Weights of a small mixture-of-experts language model, trained from scratch on English Wikipedia: width 256, 32 experts in each of 13 layers.
Below are experts of layer 10 (counted from 0) of a mixture-of-experts language model. Rows are named gate (a neuron's input weights, with its number), up (a neuron's input weights, with its number) and show model dimensions 0-255. Each number is 128 + 32 x the weight over its row's rms, rounded and kept within 0 to 255. Numbers have three digits each.
Before each expert's rows: "comes after" lists some tokens at least twice as common just before its tokens as in all text. This comes from a sample of Wikipedia text that the model never trained on. Tokens count by the router's weight.

# expert 24
comes after: "\n", " is", " It", " ", "\n ", " mi)"
gate0:143145092094105103128077141043117111170137146115085085112108075186184124121132092172143083173128144110092130098061128125112095132090116149143099162144157104077117127163163086174162141150093177122147166168164169140121097160081119076125056135156169153125075096156110143145158212154118120087155193135139135140096120135105099142140172110103102098094104154174000200158112155116139204136132195133076167128152123141101178174123145099121149148101115112153110103174084101171161130117088143177207136102128112090153156062139151182105136146138113125154128134146175122094112074139141096110099165141148106134041147099117135135115129122148086090130068169140111132116136127120098168163143137157162166105134111137136141130117146120140127120136167075138086131143177080134178110156138102
up0:144154169095147089083142101131100135083140178105126120111166168114160149182177144154167115147079122104110164084073094116100136152140124083155123133200117147124131088101112063133143164127147124146139081106191194115139155121104134120142161122133089075140148033123137093140093043155127156167118162194101176102103124092102124106131111174117133099084157178111113144125127113129145119125179105103105116130090128182152154110105122089150123140138110217192182130123118134097146076151096089139068232115152066146136135139176177108153174107128159100130116146157141134171152146105196125106051113161135112065116067175118105140160159135124169119171057158168105123182147129096088178147141162130105161134091130135130183118095134124143144122145114074167079100131165145127083156138177119

# expert 2
comes after: " of", "\n", " in", ".", " at", " on"
gate1:144122134130155131144115115158110140149140135118103148191121118159102125161118127123107133134134126126160107173105125168100190115120180102084126080130106148154187114130094119122142118152065237073137118156210171093096117133135101151084157125124132125178132143152132120145092132134162138171153106117120143112155137156041082177132122199144118162156136128114119158089161130085177152156105083172158108106086147151135099171146135126119107121112147138187128096076195185114145062144185130121116113152144097120115140166132127149082147118130112121072140133172120158163058078175116110091117202163058156111161075185064110199095146083142059106156093154091130150131081023114135086157147196119140161077142129104160125129109139156140117143201090126100144138125074131082122147124110100
up1:170119132132118158143128115128141123143160117189152119129152123171112125155158186100137137073169109108120157135142110107220108183137105172192102153120145100121156140114214159064147146081101142088100154144109141130109131159118138116031094085114104116200144152127159158139160139085115174158130121185086162101133119109094216131134134112081060151126167173160126081089153122126110094102169142131126142111126211074100150097159157106118154147129154106135115102112061143122126151099136109104147118102091118164140167123134082098134105170091100133171077048171103155179074134127112124150151132142133110091210091151128166138122103170151212134116164161122132173110204170150188151124094170114130147148153116134189087175165119117121094062109108142098130144122120098164142104178128078

# expert 18
comes after: "\n", " |", ".", " ==", "==", "==="
gate6:123094123075173137117115147138117174131129077104134120153096172108150213138084103166068109141163099118142093116127123054102144135125118145126144125155196161069157118090116164095166104154116116157142180154128102070098109108142157145145174154121095117156082161144128111033112141109118107150139152178095127138126162152129120174142102176155103158127162175066079111076173072085074170190101161126090108106129112107083120151130189166100063140178131159095128071161148155129158133151111179128119114189118106121049068133146106100154102141213165087102144153185138120078166166153160149126115123118135133097124142149146110132091148109127149119151149151112144078209048126079069079093148137106156098205109093120118151106156144132159140122112118134104136115173152151095119136120194120
up6:127148138163140073152131104133071129077116068136156195182107132077149186140123113122103131120133131121138135134135094122075201086060089104113135096134168104118101154102146101119150138154124162179171132149121130079109114087149175168162130159115094120165125095150138159084112163136158143115149152213151131104146123121107083190137117139168112183118104153099114115116193061107100159168121165093105101120115099130088106150114194109112126111132108100079073065198155124120154133124075152163150144182145172119001075080128099132106086129166194098098139149143139174102161189134099177200168138112143103127069138184122098147093171151125105112187114118109169104134110176147104136121109090124139090127082180133131158135102136160157149121130174094144146132127101148076104174137159086

# expert 22
comes after: "\n", " ", "|", " population", " age", "%"
gate1:134186122134118129069136123102077148115078174114109055155146154154095154112146148137090120110151104197087170158085156119088136105160102167135121096145135105116159182111166138132142130149151104098179152090124115148106152160094102047109134197123101190147141162161194094121053101073123053131114133068121149121143113151091107158162104123188126083106128134151082146110166182113127106198142182148183159145139133114127118126128101135087165105127107152110135117153114174119109097144101155082106111126205158146089132107123134137114094164102102128128091123090141100087088112080104156135145138116176194111121077152132100143163186137169208099094152118123121098105165093122131114092066150184161156181149106088187089135147102160159076124120162104056118087179154070130123169140186094
up1:141146174091176142142115163122165127085097144118130215163201155158128102135160132136150118180090108082115131109194097174094128128120112101094108133139117136114153143118119151113174148120117144123116128130159125140189191107190096110130083114143177057166126116082138131143107167202116142121119117101110101110058090110175135123124145188076110141112132095140114089179113165115164168092105182078095099110158101164127128180122086126154124160107161137153076133115135143144201143168164076105064128168080170061133128118176141105164151082158166087142180119155098121175194090148164110152122181108107146131108133126123148093107083075138093127109123147146109156173108147130183118187129156088115139202172204146134105128153197068084159108140116142170168152106064157146120112107120080

# expert 9
comes after: " of", " a", " with", " for", " as", " to"
gate1:118131127150144178138105096037107119099119097126163138177228097101142108071112107118025111065176095174146096144132079123104153096130120091183111173144152131135162140110123114090092056161197121134118184092115109135122127133087215119077131182153174111196098082190116158087112077133129116138113146141125120123116127137172075110145191137151117093145164144109116127152122128082133105102140105114101122109087164080148098112149108134127112208136110088124155068163151120087126109117082093144129116165151114119113163068088098093129105165146188131121063109130150099116183117113107131135150095156111148164138140110157112103183137095101102183104096147087122105084130064143074105061102126092130107114125084082138150140094135062077147119137134072080174099147119134132098142115129126
up1:130058109115174053153187127125106111150134140188115120114143150186059163118068105102112169136165160130193094118169156168123139175116102099144143095175138149125142092154152089185169107111123143112080131129124111076058131131134077158181162100118145076120141132084136185112124146117137169170123100078100168097116110150133174083091149128088173131127103126102126160067101099159114217151176159154153106148126134123132177087170116114168104114091133130081117165131116084144085118116136172110164120124159125125137092109114136105153128145103155128187145117042093185123102172123154145120116172101105153070142076128153126193153103189112133134173071128158131140194058194115187143145136163177148122164160164112136107188102077121133137162109122092136090156098118188118078150126133098

# expert 14
comes after: "-", "\n", "|", "==", " •", " Date"
gate0:139071093143156151109080149115130111108097101165072113170148144149125175115148087090065120104148217113209144176138085077111148125066112100097102126136084182092165123130132133099179151124123143121161134142150092120132055194148148023107156093106105101180168175097124155163127141158106151102137177087081095121185184218140130132100151183117134119112122178099163088126142137136144135128109109123150165156160130171130110105117123151173153116112176153164115145101108137101108116102141185149086166112113182111117147097129144159154139186103112190108075142103178075146079092149105118089116128088062125148112104110113145101114073130076158068149132170109097078081094133133133186096103105105143113139103170094158108083123152102133131125081111153090138112130221098133117130140119151
up0:091152149102140133120149158159108157161109091109097126160118129104085092092170136094121169104146132112091089069150083103082146096165139156169126131210109097154087142089185105141137136097111165126080142114095100091138145097145068154106133209148094075095088123115217142125117115151086136215086090100128094172134101157112105127091079118145135142134111108105185105147132138155174097061070165173131204098129132098149166189159089169174140137185124113072096134103137134168147098101117092095155105133135177152149160135127143113106159107123132120212082130128180132097087138134101104177170116155120106115156120084193167080142124187145151157180118075114115117113195123159120077084126087183123122130123127094152122127115113172156130134188118062119128188090113168119164126151154131

# expert 4
comes after: "\n", " |", "|", " ", " Win", " (7"
gate2:151136092118121119100114147154134100151204128091113122112111099142128146115136096119113124095156129101103099154148156148177046111167093114106138172128107124149146184137164106150107083050153167120124167139096084101063076066139102153142153159162073104149114155105125139100051193152080138168136115084147089193136139151149121172150108136123116166140094095137170130069132137076125125193113060105117180129146131051128115183133146141086044131139084146103102167134070118149166121109057203145081117104116150179133134062159050116139168152147148143109123151117114089098093145126100113116102165115108206126119071149123171154128112116107143134174115084144142102114073166201125105114123147118126182090098154083136122102093136150167090139076184129108102160165151164145162137162137110
up2:145084120179166153103116186077136142096172170104083149164178099192177140113118139130144162046130135117128104129152114110075142113117148042063129131139126121148135136116117129129098095217038148135149116087115137137126103129139149139184083134172120105087152203134149092150124144134111103179054100074145088118161133144158087119102148114146099136120151046193104186138114141086149102181175115104084174137163144147180129123140171149133117125202149144090149162132106085170157081135112138142114089129198174150087113084186149156067161139124116099105205120124112117120120121090114102121099123139112149116098106152181123106130157168155082165148129141122131107102163138161129119158130113199138134097087114175136171103075125137139151142106120082103127065171116167127104156149188075

# expert 19
comes after: " |", " 1", " 2", " 0", " 3", " 4"
gate6:175130125115144137137158146100103180079105126100198087100118205119111173134125108119098126168136083126179144132130105090102154134142085126155114125140072117167152139117055148064130159103087130158095128134140129155155136052129125112079086096094115170126101099143118169126164134118150110083161175100201091158157171108085095129100137153191130160158131164194109123123107133152194155144146181094140100166145110143149104116101177196104143111085127157101158150136187135069174130110138091197204092138130100083075190157130128102125103112092124118113130169137158118111091193091143148096082143173142117083148109079107132128169176114146192175168103132139126078120084115111182113129099092157134095109157150138120108153128061128063123111146134108188209117112113090128145198139104097
up6:133185163201061148183112119134120137159150144083179155110132172100147080157086110087137075098122125093200148113171137108139138097078109088126100090135057162098114133125098101149090117141111127169186153090134133202137130144169178135140049106157122136145147149076103167130168134120160109102122142118151129081123142145088163109075134142089147069133112174137146199115122158120163050163106120136121131147090081156122148169095097104143129134123114200118103084089101127189110167161104102083086120087078132107189118085134117154139075141109091117130189139094184125122203123127178105128152106150161135142137148096121131117086043110138122124153183159106111219125173093129137156106121148112124143118140106142098162149136068169163142155204109105126165187111141137087138146087101107

# expert 1
comes after: " the", " of", " and", " in", " for", " with"
gate0:132077150141132157121077149155159071089072149126140136086110164109094120101113118140102116128159097150088123096098111129158142152091145094139120110130132132155190223177123136100108104126201118150103095142178146065138174110161153165148119180128174071118109146142161167115089166129090133150101095134082080150094158106156121151098120128127139108147122091099134100166075085095131154121116116136113142102166139129167116140128120143122191155148156083139107168163194131151077105082168095108139181128146177130151112145135091109192187093166137102149148093116043105081161161044080132134126151156140157163074074134047105102149160118170067192036092146113119137098127145136136157135133063168091119145112126094129120111137190078124141101134129100098160073106164165179121067109122157
up0:097117159124157131157166113133140149139201166154157154124102120153152110110062123142204175105164139129158124094113072095116087124074137145123067177134146182181109140121150109132087100139129100159084114068133158153123134154101129115112149098068126099143128175147121148123165144158135121174045130118145123127154086195098119111093139192122161050140200152181152153127134110156163130155126087153147108102131119093138127143145159097180143115140145127150158123131083092090154177119146117162081081082126133078166132139104096117128058090157133113057137163067153173153163117167058112097206091143099109123129160135161131099056167128075170183115112134114100132117114136140106108155135166180172149135169138121035135107090128119142116137099134100137073175105155098118078220143097096

# expert 11
comes after: " the", " of", " Royal", " at", " National", " University"
gate0:135144176112168130197161143116152194150126072153107137110139126160062105138134136123149119057089155097115124145157131050133116107173133143131095160170115167093180141101146117074109144172109052110125109119115146134160167135087100069131161092125078113150032122134175113124149145134133141143112131098146125149104167126130161142130120103075130094097133123155129120199097138114102121123104090067100136148180137140110158113153149162176152113148140166139121139084142123133152171064234081177129139089067180149123139123240121104123135152145163084164169115145096147125142093157120112088153118077161200201115123100156127144170119119183119133088168148091095115108116149147151090109094150125139147205134180082125102144164150040143173151128133123092091101187118170145139132148115136
up0:154177173158138073131191121165051111129137139110108104142147116158091158115140081124111206133136188119155119161129121173147202080094144119117114104191130127147194081107108133123092175145094135145163167141164185128112213115072185176107124055114080081193134157142131105090135197129107128148152131163131087088172124151151135118071143103136118125114134150175122192171147109122136158085188127099175055131120092141105100069143165125135097089151109147094109171087056139169140146158160125148198167095060150164146135135123066153093164155157159096126112132117037161091095146091130157112144177132137145136129134118145185152119109109136158155096143116114082114111088127135137094179127169126112178148152162152109123130136105102124150115153095087094087140098157147150124137175126105

# expert 5
comes after: "\n", "-", " is", "|", " a", " was"
gate0:085154065133099147105104152126171105142088120101087072115157181139088180102105147227116114131167111128099191081108121127128147164061070070185145163114120156157139160136107093091148134109114101100000117140104123135091099188153140079099095183146124124054103150115156092142118095152196126123120133108149183115175134128131130132153098122165097113169135161128112120182130092133125141145129167105106158195096151133146055113117154098159111128150159151113153122163097108140161142172116159154119089155128081160110150104148128128127167074182151167170133129151190076088133148140157167144127131135116102129128170104163085170137114149117152132153175201139073166113092063113113156168152134105160130106130152118130087094102185159096163178144125069078122056101130143133115161112082127
up0:150124146099144132142108124147122171148140113122145082179114113126202085157139058113137126140134159107166026128151125076133152124178208183064076125100148128144108114110185186097161124154133147119135195144228134171114089127129077097161099063121121144174111115166178120076117165094075072149098093074152117065084131093140203133166159089097205122077114108135167112075127139081112109143071097159131154155122080125130152178157116143123162147154207160156129131057110180149116130089109094146119163124146161111128117165146163117145119154113177089154125132084130169155113143166120121153093163055150157101116091149139128070100105131140141114129107107118120091114144138085115115085082106142131089113136149101156133121148094084112106114154169175165124149163143115122118080143090123

# expert 27
comes after: " |", " 0", " 1", " 2", " 3", " 5"
gate2:105187147192070093107112145073096102168120133146144115143136129128169083133108128129124132157124099171091123114127145134184106165151132122119071138083086142138113099103117137129143141120134092198122195137074203164091125079098153127075186138130123143072113108127141128059105157183073103092140161071138130117104153087122164148132141159124111127156146158084118137158122135104144116177074074070116131181143092133053127134094094118121150164111155167140082175165069155089122102171202082143110122124112088099128147112103092120138152150136135125153120164127176151123160171060152168073101126088141175109147097086108095137057104090059167073057163145100176129144150100107167124187148134116075170128132125103151121093151219139114168168121114141145115155096111074130148099114072114
up2:150149114128139181110101134220093130143088138100100108078173173117141122059128183154104160080149124076160096121148153134119124118071138103145134143161139113090074151137119127097099122131118219098102103185179114120135117181111119141129131124116078153141136136110195100162162112177193113125115155176116081113108108163163047107181132103083141123090095056182150156126111083161101137098153155087139162080114159137159096188135180142136105128104086153132139087095126088184099126102078141119201141129108130123147139165154063127132146072145129110130133085138033134172088056182102131111153110153122163136088111082150133136103172122118041224137090131127100160139103157130160135095131109106153124121127157144141152130160083110157146128121135154127138093129077173077111109157171127

# expert 12
comes after: " |", " ", "\"", "\n ", ")", " at"
gate1:133143128160133131122081122069133120128118093160113152109176144123129128113090146150130053092125147108082132095150147150140122154069162128108113133119119137105216083114146116144101128129113079182124126116103168115133146125155128124150143131102119132151096116146112115093104120145079111129130140136143090208141142184152163137094157144074092044129125133168052179119145117079163104189087136158173151110168123133139099118155058167124091190088143118120165109190117136128109101095161121138128117094068107135130127109151102145125095112140161106121133157148107161066172069163087119131141108167052167155097142143150062163133111066178113106057095177180059072163077131207077140150129170140188163153093117126092092095105192122163131131100181072111183130128132086109198127106087136
up1:075149083083110112117116184135155172170105146088135166147141103119128121078136150113093178111131113135120126137150162120109100132170139173097150134108159145094092249127098126148096127141141170147106114146154129145133153104167063151152132150155137180102184117038135131137140047047108085108163095097071108060147112075075073124160172106153124139172061102130134084133100157119104164110131134135093219143144132111148163060183124092185170114169106125133124115159092183113167098113138186182189111114140128118140131130128103146129149148142166117108104125072153149132142112149147115140156105159127187137051178107107139122165084134175061154151164164175131162153116090120116168125177151071124146082106148150139126103145101141126100162172144134111127186094126092123097113163117175